Weights of a small mixture-of-experts language model, trained from scratch on English Wikipedia: 19.7M parameters, 4 picks a token.
Below are experts of layer 6 (counted from 0) of a mixture-of-experts language model. Rows are named router (the router's row for the expert), gate (a neuron's input weights, with its number), up (a neuron's input weights, with its number) and show model dimensions 0-63. Each number is 500 + 40 x the weight over its row's rms, rounded and kept within 0 to 999. Numbers have three digits each.
After each expert's rows: a language model's description of what the expert responds to. This comes from a sample of Wikipedia text that the model never trained on.

# expert 46
router:607448522487464493504481494484509512418479503574504477504598536461549525454539474465507509465470435561450432527569510526545478571526518492551491499500524522592504557497509523534505516465503436
gate0:530424528486556458497528476501528437517491521477559471553460408461534498485503564515486503465532479534474473465474460479492591552494497535458532561479546539528459509534534494490437519503498537
up0:443456538519530450479513560563526499461491533561614499557514523591594493503548452521479501482493479456466496508458485583495506441484454517491504395468498497485449523481494472562514492585493533
gate1:531458495573475441546445500492435567551437496520455519531529441454480545481469536512467478504459513569445518530534442491490482484550588528524604558495504542494463537508506558491472479464460508
up1:468496455567520447533539481497481474483442399570464507512491516558453483511416533532527492458509524471542541443550463599552474465528461463541536507601504449550512477474493502519508511560473482
gate2:555520520531508448477557507546440504512524485470492454496541453496582502482549489481454509470564552505404385506534481425450470529566519502430545510440564561535557560497505519551527529501470510
up2:438546478508552533495515542490447548491453500530502544484509486583507483492494498534507551542445506497529443438447571527501537526470513466480489474471486528470485466397516539537510542508501479
gate3:544516512600365498480467482446583482435517527547509464534521509530535444481536474466440512495508548525519472479469429488583507522472533499492505538576473550502457504449540473516569524551556537
up3:414456502526515422472547503557521583509532431478523410566502519508470496577533504514571494467479457530549592516442483496533473493507507555476483511524527475454530523501485529478493503547514545
gate4:497495494439562503450566439478476520476497464559461523497567511492510547483498461548464467459592440485386505514546527544533478536486570535515510437445523510543547469538486540505478502512533479
up4:552404592522506455596497515495450497501434451478480521537469464496516478462497487510540562476470571458478518541500472540526433482479440466482502476529516470511444497508583483422531408491502552
gate5:569505484571431502486480458520549522515505536616443497500543565486558488470524527500472476433479507523445399497525411554539545597484572499445471442422512533595551495558506492484478463492505516
up5:443527530554435456555480504517447496488491523571442530460555562567510504416545428554540485462486471523478441448453450524487435577436529521495499571495538536482488472514438500583463488495555609
gate6:528425424525496582490469524510552529466476492514491529495570530531489516486498470435389525555502507516527406534530503456505590516499512505483555505429519506515550495540514538477471531509527506
up6:533518518424566477547509561526446465522460549466484508456510506492492500482489470545469511455487509546518449508590414511451543497454530530462474484585479485485554452454508557584489530544472491
gate7:474499444526514473486549487429513492541497485528508548477489569510541503445493475506501528436489442455407437509534485606454419564504577502476522489479449488501537527484567497551548477507494470
up7:473475465514506521455505505511544559557531491466555501520520491510557425588563453503448501547443536516524511526518555461527476570542505402478540493566446471478465505488491523597492531536458517
gate8:564480537506487462471537531577514508544475532538464541537514538542512469459493555483560517476470461555508504438471535511422520552483458455502546556442503540542467476497540464533511473539491474
up8:467488562578473456547476572428477567500524446471505526469463472468552474504499483540575511526443524482517550565457476436536442474473447469503456588511464525486481561498534508493544490512531493
gate9:564491585492512387496544487457521447470481510524535579613457526461520506451503492514487489452508498522502497553519470516515514503527452441493430521477486520517512520514614551513444421459562505
up9:568528485592494492462543496480513499530502506479621485571489525447502501533452544504534472513475517485493483562529465488447485521472514509522405523499546494549544511430631501459492445502549499
gate10:579473475490466530483530412523552510457521566424572498535583554491534492485458467427479517445496534456561476459547554541434492510505494502474503433538499500527538476510506507446490526540471431
up10:445448575441475492463449501479503461487514581496529543450510512510528561517419487497567533534490476501499561451543534531441510537466484524456507462458449431421484421521552476503521523570475536
gate11:513486519467468479558494539456419570459543557548488543509488546441506484443483512576433541465472529489478489441404464545497487488440470481449467473506492518551525539462446489548465555449508436
up11:540550473545581570567488457552440477506462444503477487513510491553523538583593453516565492483506549429515427431532508416494477568504489558481506521506544508488522466508489510466452468530539520
gate12:560501492531502467494505515444501531404489555616527510487447469518503458484498459442519555526526513462508511494502458532508484544530516525570514528449465511572455489518476553490528552481501546
up12:464506552526497588506511491554419518566506500446508544528530522547497556541501489501482509505502496530469477503465464433426584481544494455435455471584446455517488535461541472523498494514519451
gate13:529485515481476529515537464517520431483471522537466568486524440550542519439508466554474437428493538527567468487578569540560475449548482458485520583437559523553552528511523518530464473530512508
up13:465479475543526467443439576485485576433498456485550489517494538431474503459474532447507580537488471496441459532480509484504516508433448462546439483490445507494454535473491441527497517429505501
gate14:573508535495496413524444550559529472487461526472484517546495574497533497481502519504499516486398565483553457529471586514468439516538431416482448487563413500463531470471527493478481560510466455
up14:579467562433581421523486488460521455462516508548514487548530490517529416458503484429501491499539485471525462442451490476480476506508472521579490547530522495598484492511571518486469533499468466
gate15:542491453539440555475509476439507523426469524610495522478556481580500474469560434455500501413464528491564425440538520533438541540536477511498545456507525509521535505525520498467516478553478477
up15:524560416513499555488484552479459451465460508562484482523552509516489490491502518497504525432450454456503434428537444566417518541542510482529528480575499514536519438520510555497522465524555505
It responds to: Paragraph breaks, list dashes, table row ends, and == section markers, plus sentence-opening pronouns such as He, She, It, They.

# expert 25
router:584457451467508571486456494440532449500457412556489564481497507494527525554507529505508525475401505528490480533526560534484537508510453420501535467529440464489586537464528512542506521505511444
gate0:476483442490467518489526554434454383398511474547545535489500479480469452525524399515493491494476491520451456528535532478443557505604518464507527470456440442518597517439570442566497544559530480
up0:529542509528500488463443514504419564559551491501473458465498468484571538476499567569429502480570478521502507545453471494492483482451486498476561511578578497512497526529494512544576474452458550
gate1:540507484422494525504610527511500488492491434503441478494452507503449522511509469545456471456456502493507474477584496486507432592488482460549552442490432456475541523501502484487474499522482430
up1:561484552553436551515416478472503537481537517430515511505561495443516466397506520509539544575451543568503527552428475589507544538547570546520500524565526509534566476524543487508546509463525547
gate2:550450517497482519523498545455542409503478435474466516482459585475470496576528524490498500486478488518556476432495461445554516517499458537524464544518477449549508559490539456488484459522429503
up2:526474546477547509529469471477473539526523561471529488501587524427551510453411497483483490488515523452480481551510505547476516508548497510473452588427553525440502447517454575512509548519547472
gate3:486506453578539461555500505395492468482510472524479578476510472507540555599504455550456509530509428449508502482452529433528497532571515475504543440507516461464558534549527557539522515464516507
up3:470582533463470539464498509533433463586529497526512535504533516452450480529517574398512480490513590505534513498416456537444466551486485468490506534558494529500498481407521458513505536477488463
gate4:499528482548494514449541449482530497471564478530532497479522468462472528505505538462547493499406564503471517490535588481487527496538533509449559590544491522488574500431573550525408517432513460
up4:481481477587477531455551477482552466499525443539590540471493469451472532505509516484522466504433570541510482455476563493469525518554505456442615585527504521494575482494568497514454479470491476
gate5:510454476487456570529500517491510536417451497505512589508525509465478510591528564548470524484450537515474510515485529552509546464504494484498553452492530506514546528535511504488496528532560513
up5:502506495536482503557493535523485512399510579482511536540537471465529550557506584606499575472461484477531476474478548507457488479506491456544588476482506450477532470469482573547455542510554476
gate6:598431488539499472498490456505571478478569541493569464447557492520526528617423496450553434552503619442548501538482464564502510482502438509496544508480528525530610593478473561461485448495539503
up6:460469520541499491527467492413514499441540520466461516500467515490418519472561559578466492474387426483453477514468488468562475517469513473531430402482527457454454561474566462516523515510427485
gate7:515458398426502534491455514477494520481454492491462525522489653519454515516554516499493526447406509524501516458513529555461481516489401491476526489528489555482470523439538445495502501527469513
up7:464520538468503547475485521498482485485570452449521526499544541478464510463588542603556524486474508633533471433487551480504503546537480471482556483509480418474500474537444500532518533517513568
gate8:580462504523528479476464453477529467530519563526492515478474530559567570529513480441474409556491542484502536489523465523546549480507493426452471493515526498509562496443476559472476477475530457
up8:456502534497529521551401542553404508401439502447581507499520451486465495498546520584437587457466444496487412550427413531540523502485533502469497510471451480506461503516492480553486513534475600
gate9:626540468459499513509495515457517471476404492512468499547484535565498487444512399500418547498520481459495492518474511425556475495461497524505500505462505530506518590441508529451552476474528612
up9:453496605529480537485460469531434495488605507493475489495454504468445507535518568499565443488558530484424554553502523501520531512476512514488535469434521468509509435567518500511491478542471483
gate10:487434448449485586470504491509480483506445526532463538504547573515514542509534451517423515488438532505471535490493434582513501463498471460453622446433526492450512511483514482572488465503484449
up10:499460512477472521499528520494503488523445510514467492472506598533439540586526486503507468502491500574508552395535557478563502473481470506414523476457574477458513547523455491532457446550555503
gate11:465473479566458455462531562440520514538459538506495519477474514522415553553472527453448560455430533515520440471464483498469469562467450440561465502465474492451543532502503455503492483490380524
up11:487469464485559544491491472479565541473460558516487533547536577552474491496480525515511490507457512504476504530489574536577493495511502490504569452452466519472519503491534438615563531585528462
gate12:528531483593509528534511491429474467481447504554557565495429518508514473483526480516511571541514494450552555436556580504514533566548499531549529511523456507499566499533474471535536492465421409
up12:515483434484480493540437544439520459523464532523475527476497502590483527492561494525470532586414495473514501467500477516528524589461489473543501439563482471488509565559519443501529477593477485
gate13:540476460507482508441433459473531499454482477455572511496497468515455501508503418550485574513491475442403450504445509526546517522466515505432487466509579535500551438474465451497558511442510519
up13:530468457471455476487493456505510532453414559446503493499456509569551530531499364493493557445560468480483546481504578468539443461470450510446448473439490510512484414477522492491531560493475493
gate14:573444485451520500544417499433515467539456507559578550401457529447496475479525459468511470472433490461447451470590527481510540528525532510503510431453507494554601501503541455522543562503480527
up14:457543482530427489482582525531472533441494535507448460507524461483481537532510471513497514563583503475532533526391516480530437494452428497458517579501492556453455472487472501437537427497528523
gate15:516547553510500545491478495524458518436564465494479499467540576464537494590479474510444521474452414542566552436482527524482489605518475455505478547472460501477512532504455495555486597446472447
up15:440482450505487421465502497472557444520446507533524474540452423541491503424556458407507531523593546434483471534521497437550463492485522537525516478516547545536504502459465427462513466536522546
It responds to: Blank space tokens opening a line or table cell, before a year, number or name, especially in match reports and tables.

# expert 33
router:506481412497423558431477487466551447424511493533488472512518534523475471484478549543491522542502412514458488534523486617415522591566548456556568470510432474544490521479537471538452439527505462
gate5:554524476519442527543504480489520411433464457533523494476580480489550498472510461530488503521544491498455459534498506488516529517453463493510476483548431514538536517524519462516487402558464452
up5:480524599439439503514473508487517493445560511516565464541525572472488476486495511439466538459475469506491519477434483538513541487478459508539469492568512501462443493500503490495392459504480520
gate6:503470528414525444474468512524467415436455489493486578488496499466509535531515449427557557498587471477555496488467538490544559488514454441492479539518592465513478511509544515499490465507452468
up6:453620482536509541443495547493491505448534543493504450454468547523466525503476545536515529506499456473528425538502532488510579568501548533482512427512485495553510460492477537469478475560501551
gate7:540513487500437538489498420573486425471514544453539554554471507526459530602581496479524461513411526515510472465561518496518526558450500538516498524571465460569572531426547474559466463470473504
up7:453461482473561449432564577547491518511484480498496441483559470461480514485472530534468512457538529393552551483480497538448464524471450498458500487502562482480475480501484580423527497464450516
gate8:529484488476481498491470454549536490509495515546509446526583532487471507516512425434543564545498511491481503532553455514509483526488473500503525568459465498510564538475543463543457479531456509
up8:465622520477491450531485509518491552483559457432513525553495433457581491510440547514505535494527438546434503521510505499581512530451394464568486442500523483484446511477466512485550493475483463
gate9:528448466515453515535514458481476534480484481448480532532521529577550465476544541504527557502505445470561495511552386534483560531538449432533570465554518488548480517485541493535413501507466475
up9:499456472441527512445474570441505411512568570567468546451537525483429524515517520505458497500556500521582508477458545474488512529496532532572505506489529461468515447440524508516498495516572492
gate10:495489460504381498569510519487535479446581502505572485546451497495522505536416500495584558537471440459489587492538472475518557468486470537557523493430460507551587475437578503534485494572485502
up10:525509493547541504496484476471464518540497486540424516560544491514497506445533478524448433453515492475542433547406478518493502458468532505463505524517518524430420453614443562513557512465452523
gate11:559534540473463454394454516474472530520463522529466491515479527496557461530573477470458594471483518441475469546559446512528425450476445434488484483491505471490464544507502561489522486546567481
up11:523460561479548526485524427503548540410576459500455551444469499484456513495515485515581459426554492496447468449534541477470567481569553546388522486557571500489480522484515436460518541506478432
gate12:539505479479518537487489527495537473475488486508482476473558474468453545508544528445491563522521488435521485550457525492505508404555593460458552483544564478560581551562505511463472431534484517
up12:562495486474432539479486512484502508494445494524451540511515571458522501554506511421474433544515512397470426559493421515464476513503519547540541497539497480451556583529504499509514528506517516
gate13:530507543451528493510472554444544502546541494575516537461517429558480489571513482472491586481470453619434482521463534526522513456496456458501562554564497443532541531504467551478488524498472498
up13:531422479501533523569517452523549509573468489518503591444529501468608520512501481481555446498433539511557447474483516474478505454491487510450502518435582463462519400444499589525456518456495438
gate14:555501437582513453543447498486482494509502551515463478513581587486585557548537438520504528490488512498474474461518513501525486451567482481471511509559536492530530469494451538453522557538500483
up14:516489462525480527554593447440508527472547511475543556461478548485412448525464538521475426548458472509438602520478482520540478509424551494504444505537524449493558474487567516597513512459436552
gate15:480519443414487510551555465477524506528508560529543579489492566534544552446529447470595490485403471577501542429519559473579521507523568504514502547545438486573485537501523479556545506504548493
up15:532516492462517544504485476492563500501470518502501543503523497589559513470580511575454468501367486564448485380497578501540538489472523525515496520494471470544494417467499438563525521493502459
gate16:474474504506534488522480471449510421500539468566457476509471516552551436500441472547530562470523488580512501510511471500489519502561516505484478513437451487564467578466510444515541462577465464
up16:378427470496495450493493538443509438482534539488479501512526555506525483439444561587520510548470596511480562554441444435486506532516468544456496511505466492522426562441523446524517490571536489
gate17:532515462501456561549553520455568524459503496552519506522500496486466482504519538487515553474508481510436447498592482500503502466518459475452507523491507614572514522540475504523479495491499430
up17:455503514488406457516437477546501478472510433443472396533565539516530475484494521589559491494376478538535457459472453567481531448504552476468496471530498419472555491573474520487505531517504623
gate18:477544524507419510473410472453465497446457511498464480435502559578522519485496458515439480506478433556489527467541514484526516586575539421445491467548474466608451525495495455525476478479585461
up18:454471456452533492548516517545497503459535547571604474585472516405489490576487520459454531492568537475470476572475384526532524518488462507531508468453520436484552496474527517486457442509494467
gate19:483511498470431514442480486439543501456468573581528482446470471499539504463505531446560512424532452481553459549526424474490583615574543505476510501596449454481460459478551510551463446510452466
up19:446514540423549458451488532583537481480529585528522434432526515530600532483473575490541478478519552532485449531509448475490467518517429400507518480488497507504487498419546499464479473488495403
gate20:523513467437448432482504462456488466539460550507475492533561564521476460442508437495526486451569435553472529440512485487542512513486535498491509463447462558500490486505526454572479508489380491
up20:476443494486484552470450475498524552503573534440523499538481513472468545523577488525516454537434472580509557528493502479502526479536457546453467486474544477497503534542534423449417548506430582
It responds to: Inner words of multiword names like Saint, High, Holy, of in Earl of, word pieces like Actinopter-y-gii, and decimal points in numbers.

# expert 39
router:574445483475451484433484459504523498445516534523501486471536500529481522474555502502502537470463450502508435570626492503481525510550550498528517471493459458565527562482468517504476508486497485
gate0:535465444572499485489505513462558558529555463454488525473504497452502497529572451472515518504483474525528494564450547512549527572479560472480526540602504390521529578508425491464505513498425506
up0:537511605454492570560533433469570480534479511535483505518512511557468427439537469479491516488560569532517498514518471538518485543521539504591491549528503568492431511522490492493476523460536392
gate1:557488475375456432469454497502531494544537524572544485525605483505471520474522450537502523487459514545448503521511496568519523567528465596501528442468502540468557481471451500581456556507528476
up1:513463555482489468562442572543473499562561494474444488498430486548467538489557479480520492528455546510563488496478456469508560525428539612444590500494543413502472525468438497531573558553482485
gate2:483435503529513497427520450518529575438511540471485496483547458485422501469568514535558493479509375496527495537597554529542536549441457545534496435563515505480513553495468504526424449473473489
up2:484535455471475549537456540540455490513469536534454524492497512609552454489502571519528495514458575538501533473514512530456501534525525460503545478483600524430463489462556437451556479506553491
gate3:491458515447460501449470485521515576461474575511568467484572519494478476472579448482502534504478472610516428517592514481469511470492518512504529459520483521546472505517468465597437467528408481
up3:467548454493492486521589462515540410483445497480464553484478486498474531580497466455529461440521502469520546469426504431564423492564545540523481507430457452472509536512560494476507505481549537
gate4:530423492478537500469603510480473482475540539553457519541483534487426550496492527539551425504549509501435508485529586490555529436495463536441544498442557466459565529468517572535495466512460425
up4:554495506542536538464526494491556452480510572570475486497492480455435531486486519523564408407475508483559535506444526488597507474551476557498546541461462452464526526544513628522549518492467522
gate5:503475498439494530392454509513516483482537539487481496542545538487478489437529493549514529501489474554509431517519418595446621503495483475461486480524581511526491530554516515575434517503518493
up5:522454521535435419574512456477545441450499468522474532471498481517427513610459464488546490494470460491506547528436599488533428536534603514550529570409465492489529519485472474491491555493525491
gate6:578510473541544536547503540497538471518506517538537531530545482487448533541547548487480516431537481507575481512481525518555489560555522502563497556508493523571527572506479487416545546503408530
up6:587520470598508503479511587535598434500514499541581516483515519462513518509554524511499526456494447519568435517541535521516458502538464511558548523546516506556529572524499487411542517483406447
gate7:514446519469378436462507470532544431507550531521505507504523529516499510473545449474544453467501473479564482552529525520414513499533550494496456463544405554508502477445558478515437432487488538
up7:464417459560498477526513634470533520514427513447527487531450456465445490559488504566483480484521450490483487518494506476544484506550437511456492547470411553474489522515439530456434451484451582
gate8:436512567459456456447519531558498476516512547464478551511488439462582530453460572546441538478468516565534531579531549492486472517508541439499552466525546466499521615484474460561529536503492503
up8:545521529558520527476534506405492477499519458555466506538465474512467543559430524523496470493500449533439497471444461505534473416524472464529467505465521462466494447440551568495536559483491492
gate9:498570486413486467483521471466500498534508515549511476517511459464510513478427500473512539492492569537566506523536509501426497489502442513503531478515526422543535520540558453572547512482466450
up9:532525473560519566467471504506508529468435492510485540519476516508526466577602508496504519452532476548495488438460478479541511525511476475491471516604518552442489447494492511447430480463486504
gate10:512581478496444518476524479509462530495482519517486512512500508479419479422453469486445429461520497513521453498552542480422508580531545442427547496529467486450585481414444551461544518471548488
up10:527527501495498499536521521484485498515509494497456479514544494488519479520551506461539552514465499515410517457519396534545462513470427589518458476502486547498459406566552455546510501517460516
gate11:515500559505503500546535479447454525487486507491482494547464503496445465437535458518522512461490491489546508529550522468494477588517474516509535531442533557564456545551513524509529488467521493
up11:510511464532433475466398431558520412499503556497510519495509606547536504459492499491470506466533601502522417452501492488463503459522531421470471538534507461474520548493481448479513496583528513
gate12:475525559481557484486484470511463485503415582467453503484555445457502548425435532469475499442416527510477453613473538440483526457504546489500500476450464481477547499525522538462520487518523488
up12:496548535540530533486524494548443478472414517425467501477601476484515539436410528484447479506434477494446473531502475484462514447493481431489507504559525503484535453450517555467482485488530452
gate13:513518479584400438554503485456531513557466497496517455479487421477466527455532436477488495508506569463473561549561479483505522484484451495490458469502452467513492451488495533516516509502431452
up13:541529486452561522458539476462499459488537501463478492467559540553517503565505487497419460452522518473532419509463527460580478536486559539482494479522498491514563501446451563538516504432495575
gate14:552533474504551486478529450449524537517513471546520455529507474499531475457505499548500535477390514545485458469574505513479548558480493464580532496469458527567505506477497572520494554532510468
up14:482502496533451487518520522537510465530449478504441544541542431495435435489502481455496584412530450475403420465513420469489521511535540470491534413430472470469557460540494506498551504459486551
gate15:540526459532567473484416470407472522454531514509519474457478532516551491469484503486569488505450467441549481537598442521531487493498477503533514388512498485557521522514515488487511483456441446
up15:535531428516520447455511482496550497489506491539456416516505450554558554463463526458562489459482583452478489512559451512472512499556568582554431483540438461507478459487525516581428548466523454
It responds to: Opening parentheses after names or titles, as in (born, (1956–1958), (2001), plus was, whose, which after sentence subjects.

# expert 9
router:553444427540435470468514455385550503461482513550507524497579566493523507508471566532485565410481492484448444560605538492497476537549534507449482485534428528559483509462520500474514545474529450
gate0:495411523470415498582537497483555524454456535404524520443477482532469528513460452448522466489515469454504545556507482428511501460503380447472443452462530445478512539459444498542462508481505490
up0:478529507480538516440422454477470504557487512479539532489521467444530537537489486553466451532503509501429535425527558549472522486519462472490495511440501534427575543590519569470520539549497466
gate1:463460489577438483544518518492504473519496446522457533499527515497511539496503552520463461453476497516458504532513571505450457536528476501433494560582551462469501483486503493423512505469506534
up1:507484456513557526448475491552496507464432488441519514589483486485463493457520464496459507474522432485499437460493522469475573433514481506442527464514468471401530475491541541432467589525454498
gate2:520537539486506482527499490415501484455433503536465479502419535528464471485527539479424482451484514503586472397511497496500510528555531523458467557556495473486452479442561425543516477520530511
up2:509528529481548498497513529515501553459544499462468530398554448512493490505569522494549531526522487431477545534491535460513451452536590488504535462548461440472534485511468517475543549525486510
gate3:500465472526473492539478486477532464472492505484449573443479475453498543497546464474507525487513433495488576481493533515551430451447552559423500527454487572507545552464512393511488511578444478
up3:500585531494518550515491541519473542433512516552481532532551525537531476473580459480482504538475528466549396492462468498474516584491513495543503487468520477426468472555464558501523476467551509
gate4:514413483493443462434486521455506570494504553537492543508512490523496403471460532537512516536514460474506461484535537554507474552501506461505461516573390532564455517519587521574556506495438508
up4:454461497601492458460515518461526549498534526464496542495527449466519427532472467542446510487541492454495522521546545523503443488494519531481515461511472491491482500597554542465517553487389472
gate5:551504468480407501503544512491444475459440547454543519500439496536446457517560453529470562503474467522482503530458496475481479499525562484401531520505537504564537584512480467522526410502521432
up5:550480487552536527512504509481488523517528498464488480559504472478472492518520550502431545480473520437516521490483556533571555552555493465403484536506548473558537532566488509486530539456564525
gate6:526507470422460487473506535528474523434530489568492492455515482407472597422519484521490470466534449485443541508479491579478511505569570564464404464497495476538589476477450538575478512428516432
up6:454486432520515461547561468450456505486487470526498438461526528530515501481492506433518497490545522476525462544449426502502493502506455462512503475533496489534489577503527493470584507456484535
gate7:511564511511458437445448505434509549418505530528556493460537548522458533431516508487555551469545498457517513505473480490495474568545558561499450429567570522542518566417510493486515551561508481
up7:571504509464445511508462460490457529481543544474566549452418536521522540478525534476527500530493481422547508532456522480541472430476485508446467474528433516450456495490489570521444441527485498
gate8:522486468508466506542439486492557521490501450592481508413471516550551524466498491526546522495496467483484483507569499431505505472544447529530468529524474522502559556429516491462533584480494508
up8:538553467527510537500550533469519439466489477533480468432480508487552488503482477527503561507479490468420528495530460441467485548532467542444511516517542549494568478463465459503536508446498497
gate9:530576473407494423471488519486512505514515537474493562611592536484483546467537525464447563459516448507578406474503528556505509525553493439505471548412480489442506488446539512527473510473503508
up9:452409454520476495464492531470476495524460493573499513475428551513434454589518454509475537513480538580550397496494482567536505572510584509555521464571430452497462448507575531469514543467452499
gate10:562496431502452480499545519479463489503452525524527517497506569475529521499538472502481505477543533489554449530484562538570507510527503552483431544442482606437520452448446514446489485481492465
up10:427463513568491425550491547448473500512530588509458514515491530514502466445426547566519458495443534557430474510475481578469496522503498514429536530520495519495526478530529507514526523507566444
gate11:504505501463463496557476444504550496477501426548517538488481573505469518428538480475532566473511505507497546514541491459437478532409549479485530531513483563586529475506535479494464490528542448
up11:515492539555496457523371550506468523491472464544532474476536599521466538506542485499485507422573527445451490464479512534452418507474506541478552461500552533524471484533502494467493526460552456
gate12:560446555505515501449545496467480531464462541542453578506552495584491551507534469457508549469510486509493510550585518490508440521529582499454539440520487455499560526518506615487469538469493433
up12:514515434496505432560536447488575498529495532525512552559553566553514589569500479455512498506528521474529444595537432527573527460470529513407477445443484520522504511471495500494508519505500505
gate13:524456494451459465468467466457569505427539463499472476472549547542544531484450512492529541510501495527573496454491486474482528524523583513501564439540470482507511461460540519481460415538483405
up13:495491457490466480544570490452522479494446498516498480477542523530470570507414559526550535462443430516481478515539587468553473475499560532528519512501505554490499409428516465475459584517488450
gate14:565512497488441425539471524476563512539429473565522466540548542525495474516444564476509461490511530512452428591502500515520463496532506515431449502487435445493512479482505518452560555428551415
up14:501481475544505488502481508467487546420556521484488511539394459526552488475513495506595537521512476470507557552476549452516496495472491413539481502540575424518509482469518455463436480482473511
gate15:592476437538540456526522469459493479480541475450483452555489523557555526527471454507440477515524484485456457474499553532552496547520485516447540551421604498595545495523483548497481478437519497
up15:532472479488565584556433520489545480545527516485580523458463451473550488535605495525530459510453500520471545475498508556543442478482545532559531453436470499483506508544496516507426555622550487
It responds to: Heading markers ==, ===, list dashes, table pipes and infobox field colons, plus nationality words like American, British, Italian opening biographies.

# expert 20
router:570479492478409590423457550442536473464491433430459561445547537523473577514503519492524534506440451597513461482533498537483539511506508496477480439525485437524604537512516494559497494536506527
gate15:471504490501565575433442491483540542465503479487502526441466521480456580413506467516586496547572480528429531476546548552479585516490484541448437454503554510502573592453533462537518486547561498
up15:525449555460479458596453532530554505419542492462523543503518473522467452489534511502507540473478478438493494511521525460583492455485425500493540451470520556474488486485549529479449489506532448
gate16:574464463447497541476516559496545469559473408515464463484536482535537481528488511456531500493492522524439509518491556497539545449532547510407542505552540530512487583479441471491442537475481526
up16:533489528507490575456544511416453504509517478451510532557477476500543507449427544512512498526456494542424492537514555501553515487466458509449506505542536513508517552544492518478483519516465650
gate17:517491434552529534489505451491525598479428488579525514524573516568519527458504448469537481493507527498461592488484545513482488509514509445410448413514514476509545559511517518505498542531540512
up17:458511589493501506507509449507519525401537532484517579512483465543444588437501532535489568526480421580471509446496498506492509446436489478589485485495469441423512541506518468484453529502562442
gate18:518543487482498475393513463510551494475532440543490486499520511513520492546563549483569469516521502530524538478500528479510535495457614487506516454538502471463489536432464484523388539434531466
up18:526427508457566471569497496494499480526443482550618496525499476475529486515492435543460534493533575433509457551445449518531486524571431527452533562459475511534491464498516463416543442531563544
gate19:544590472461511509473590430545555505499430494514486416476483501490494465496559481518587472486579550541477528485514519489498460478539474477521496530521530502459533652457465543547478471485529516
up19:531495472505487506421418453507583493460500450533481428465500514479544435521534492506514532479452545454442483530471397541414494465492473424463487550537526456519453506430537491538528515458559490
gate20:536436544504496506473503548473567477515449464435481550576535449465474497531513549476510542451435531532505497459514542596530539478483483448566430527528483461512454513496513532429464520476551488
up20:534476540460430478521559550524521480426552475532488471549567513390489539506501522517563547523513516537491515559551545606407528486497518472504436574504532519476566473474488530556449507505500512
gate21:542531458511543501480580476514488528448441456545426512457492530512533536484564500452525469499450565500482530460500554552504543531499437558449566398475530408507497540444500515550513552478443449
up21:579521541523561489506519516480399518458554484541443472471584477508545489525532487497526483489456531475492506465513555514468521537478437542446524500519560431485519542453502573572493513515481430
gate22:505472533459519499475552517462450512463516575451514518398510528533479483519474534469587524412470448521470486518563526490491530456490491558496448561525521478547471488467474495565507564499512469
up22:537500516556490486533451522520503455446593491487527537521489453524514514436545415428507472475538539449434513528516489484508449511498474465556541481535546499581509487520496518511449494482488507
gate23:531483504515478564468433472496499572455467445534485469485539531471538488501472520479438472537505541528552523496440501602526569588528465487507535463466555494506487457474499561498492566533465498
up23:481507478405531485530481585501527488519508491585504502595430559489475499520497454546497479486511529481462469433502457447521525525486474467479551537447490455486531544501467550426544473503496519
gate24:566452482453442469515482555411566507502488445495506481454514478511547540491519479530479546555426438508489495453482420586507444509490515505471430555545554445545508489538502531493497570474572455
up24:506471504526482527494523547455521457544443428465439571510470492483465552496489489519425562545532477506458514498546592527474595462480588486467470523508493513504527545499492473501463476451532471
gate25:560426527520372528449505476494486437470486534496533526481497530512445566485493438516499564557478466467455507532560472519476545496544495548472467510442471469484585501524492571506477458495527474
up25:584524507509545480527514422520450462569542490490495543496490518438487491511463493523507513536490570489558535510480513481547448557509560459462522537517500537479481534573479523575505525400509457
gate26:475464553512504534468450545559560531518430463417448452517502479527432518440548469491496547468597508514495481529465508416506519499467570547455555493522452507476580552458514526534518518509486529
up26:478495495511510502495522522603574503573451541400515502534481532529453510507481515457533464538570482575583473532527539415527560530521525491552492482517452506475514608445521452500451393519434550
gate27:507458507464491458485530546562545602506509514485447550513503563483483434434587488441566509550460491570468545566492502448506480537511542482458485466470491514498530547518491483545533489487551497
up27:476495510459504556532489533491465522551508527435550496547445568425417512518497478498563515595418454443454525561441472482513563535420452511485477528583418513538486507496515544528481523403455510
gate28:548429499423486449484520533463523513474518506473455539482545544500543531476468431527480513481536424502538470462493560530563568453405470459444463495442459496508499554524603525427408465469549527
up28:478453469489509477503489547485463536490493473483467586578526545449511477462492489514529500495545436523499570477551535487529507571548492500437470509490438467513516564590575547396509429441555469
gate29:527461482501546547432457510502512463521519440485523524501459489530507529469530470445539448529471492484509499442474546469463568552527551537526561450528555509493551566476513508465525523544496479
up29:521478532507511524428498578475457527495527473494463511490548459557551498520544556540521476518429475577562497448541516463465421558498519478571524478626519429521525519462475500477478537460457444
gate30:561505485532457562460566447488458489491536583575521533514455544485475533551524506476502470498403542442524528537434491500512494515460503540531497481455498528488572533510525550469532516453565468
up30:471462470463524529493541533522442574471448451499465460488516506584455456545426581561570500480514462585503592519490576524563549562513523524533469528490493505459505511528481521579468515481519516
It responds to: Space tokens that open table cells after a pipe, mostly before numbers in census, sports and election tables; also speech verbs like said, stated.